From a checkpoint of a small mixture-of-experts model trained on Wikipedia: 3256 steps.
Below are experts of layer 4 (counted from 0) of a mixture-of-experts language model. Rows are named router (the router's row for the expert), up (a neuron's input weights, with its number) and show model dimensions 0-79. Each number is 128 + 24 x the weight over its row's rms, rounded and kept within 0 to 255. Numbers have three digits each.
After each expert's rows: "comes after" lists some tokens at least twice as common just before its tokens as in all text. This comes from a sample of Wikipedia text that the model never trained on. Tokens count by the router's weight.

# expert 19
router:113108107149131120113097098120135124134130135126108093123131118153141126100177127070089142102110117115150129101146094112117150132123136121094163103099145114109126145157126115153136144112107124156102107109164169134158195137134100115137126084
up4:125114134148160141132159109103136154112158094162127108122152074111125166118103144127143125105127086112103135098142165119153112096103141155147129144113113158160132149158087110158141100118117144116123124119142127098099152155145088094126109110
comes after: ".", "==", "===", "|", "J", "M"

# expert 14
router:100098087098111130143120126097180121097125096099162175092146128124145128140100127135168149115139120129136128160160137117107114127155133096124144138130142130132128180071143130119113135086125139102107134113142120153112138156113141115122097161
up13:117150145125117142112117114066160103087150127115143174134128137154108127142107131134138096129083113149116113099120108105120096158153073153142136133130104092134124118117140116139113140161150172103100156130152158133152107119104125138103152128
comes after: "\n\n", "- ", "==", "=", "|", "("

# expert 6
router:110111137113102098134134119130100129085139101127129104111111149109127120138141112181136170092120096132135153149097133100170098150110140171140120124146109158131134159114130119177098113126119096111120155122103128118101141111115094122104141177
up4:130131136118140115155082172128152144136142131134133122143086138133127119102128111137112151109108115093097077103105167098094086143112188118138183084086117139150140113122112131136132115101113101145123172145117131107114119164076111080184165096
comes after: "| ", " ", "0 ", "\n", "1 ", "2 "

# expert 7
router:088177111164093144114137099108128089125090166099083131145170118105123124122143133064103134107170116085105124122158144143130163106090128131163081093149103118122076111130106119122124120107163117160124129149150153084164106179075126114111135115
up4:139133149118119184122123150080137138112128107130083140133134124087122118152130081116109173122113122122134142126129147107104134066126087131115108138109134169128087132137130144128143106134123157126165094111148156133161143147164099186082150131
comes after: "201", "–", "|", "200", "202", "199"

# expert 21
router:100126109146110117124216108142102162115122136150109143120187158069128124150165098125134116142098119089172112143173115151109075098149126143135112106136106147130175154158091123105118131137118140135077121130155102163115104129131112110131115120
up13:132094164158143163166098170115146153135118163073183119109110084155163119091124136092198150094116089155106101137118132137103093119137118113140133141122144080128145122068176171134154121140142126131143111127133154175144099143115137139112125147
comes after: "| ", "(", "; ", ": ", "–", ","

# expert 17
router:136157151111148089170102088112163090121134102142162152113148122166117132133117143104114095127126151161095119109130145117149133122106138105166132168126157080105145136085137166102162118132174093113178112138122072108103122110095111150096074149
up9:154106149136118070146132122147189130160080124152112102122130185138118177117146121159127106132126105122119113098106126165107119153124165131121122126140105114120097102111122099139138155128152090133137090083130136122151124134081117119098152122
comes after: "the ", "a ", "-", "The ", "his ", "s "

# expert 3
router:117182083089133116130138094141159133075138162087113120154159121117127152108100153120136126142126099092119128104127119154114149144125146081160134083134137154116130111148133125153099125106170121114132093106124152118115093127117127120116144159
up13:091146121138128115150130162099112137126108156116138143144144106157071128122101130143129131125107140140178109112097152136147084090114190114163170111106091185108154114121131100163147145168124150097116144091136089095134171148120089098133132185
comes after: "| ", "|", ".", ")", ",", " "

# expert 4
router:156094145120152168111131123139120080094114162121117094133130105106104140120106115151125124148130198136105121078147110167079132106134119178132121128120155159153158101084138105155123139106135124134111092121156148127111119145144103111114124161
up13:087105139085142134134080103116088120128144145118123136113087165147088129125126122110119124128114129144114133118143104086115081121111146124112110124096160150155146098095115090153147106114141150166083083136102125117144094130155110090152140136
comes after: ". ", ", ", "of ", "'", "as ", "in "

# expert 12
router:153120097132160136108145147123095161121150078164091126125140126131107102147120122161107143115115143094114112115120157106161116143143154143096152153161123115139147131147143141175130141078050168174088154128122124136124182108115124152113112135
up4:136123157124131118165116115106124139113130144157123091170134117152111172113097088099113190131128126101098077091126165142113114113124125130104127114149116108150085157134107129144107180083140135072155117161165117133148110107132130084139133153
comes after: "\n", ") ", " ", "0 ", "1 ", "\" "

# expert 5
router:157105127091112147124128101130140138064129095120129111138101065135125109114172157097121126108095161156132142165087133092128105112133100182122160144144155101122157162121113138163133134124142067145139133083111043083131113152149162115148125115
up9:161101154102137152116097087127120119165111090124093139091087117108117110129110199113127128139132112113142130143114111165156148143097166155102117116095112181128110121104107104165148137128159121162108140143054085132143087159139150150138123137
comes after: "| ", "the ", "The ", "a ", "United ", "National "

# expert 11
router:074121112149158164096123105116107156133070146169112104088152084142091153136102118157134116158116153128125129148118157117141099148149135079124132169115146099167137113149137103139099104095119091110100131116133137131140147115168144157140127093
up4:139117134129106153125100145154160124139085144113123058184117124113126121143173149168127134173114132064110138122128161120125137149152157161111136120082145148140128117102116103110099134145130147156117105128127127073151127152158159156137141123
comes after: "\n", "is ", "was ", "It ", "\n\n", "as "

# expert 9
router:165115102161091122100090138125159135114127148106125114128128137106136147154153151192111116144142144136123112113136127120107186159117089154126066130170134119149119155131137151121144082126095125108141136119125127136086135096123107138099113180
up4:127132166112092073132141140152166145111089115121112127100123135099140154097169127145140151126126115124186112123131156092117144098124110103149121114136100079136117110154136095143156111144110142148135126137082163132157174119143122089144158144
comes after: "of ", "'", "in ", "at ", "to ", "for "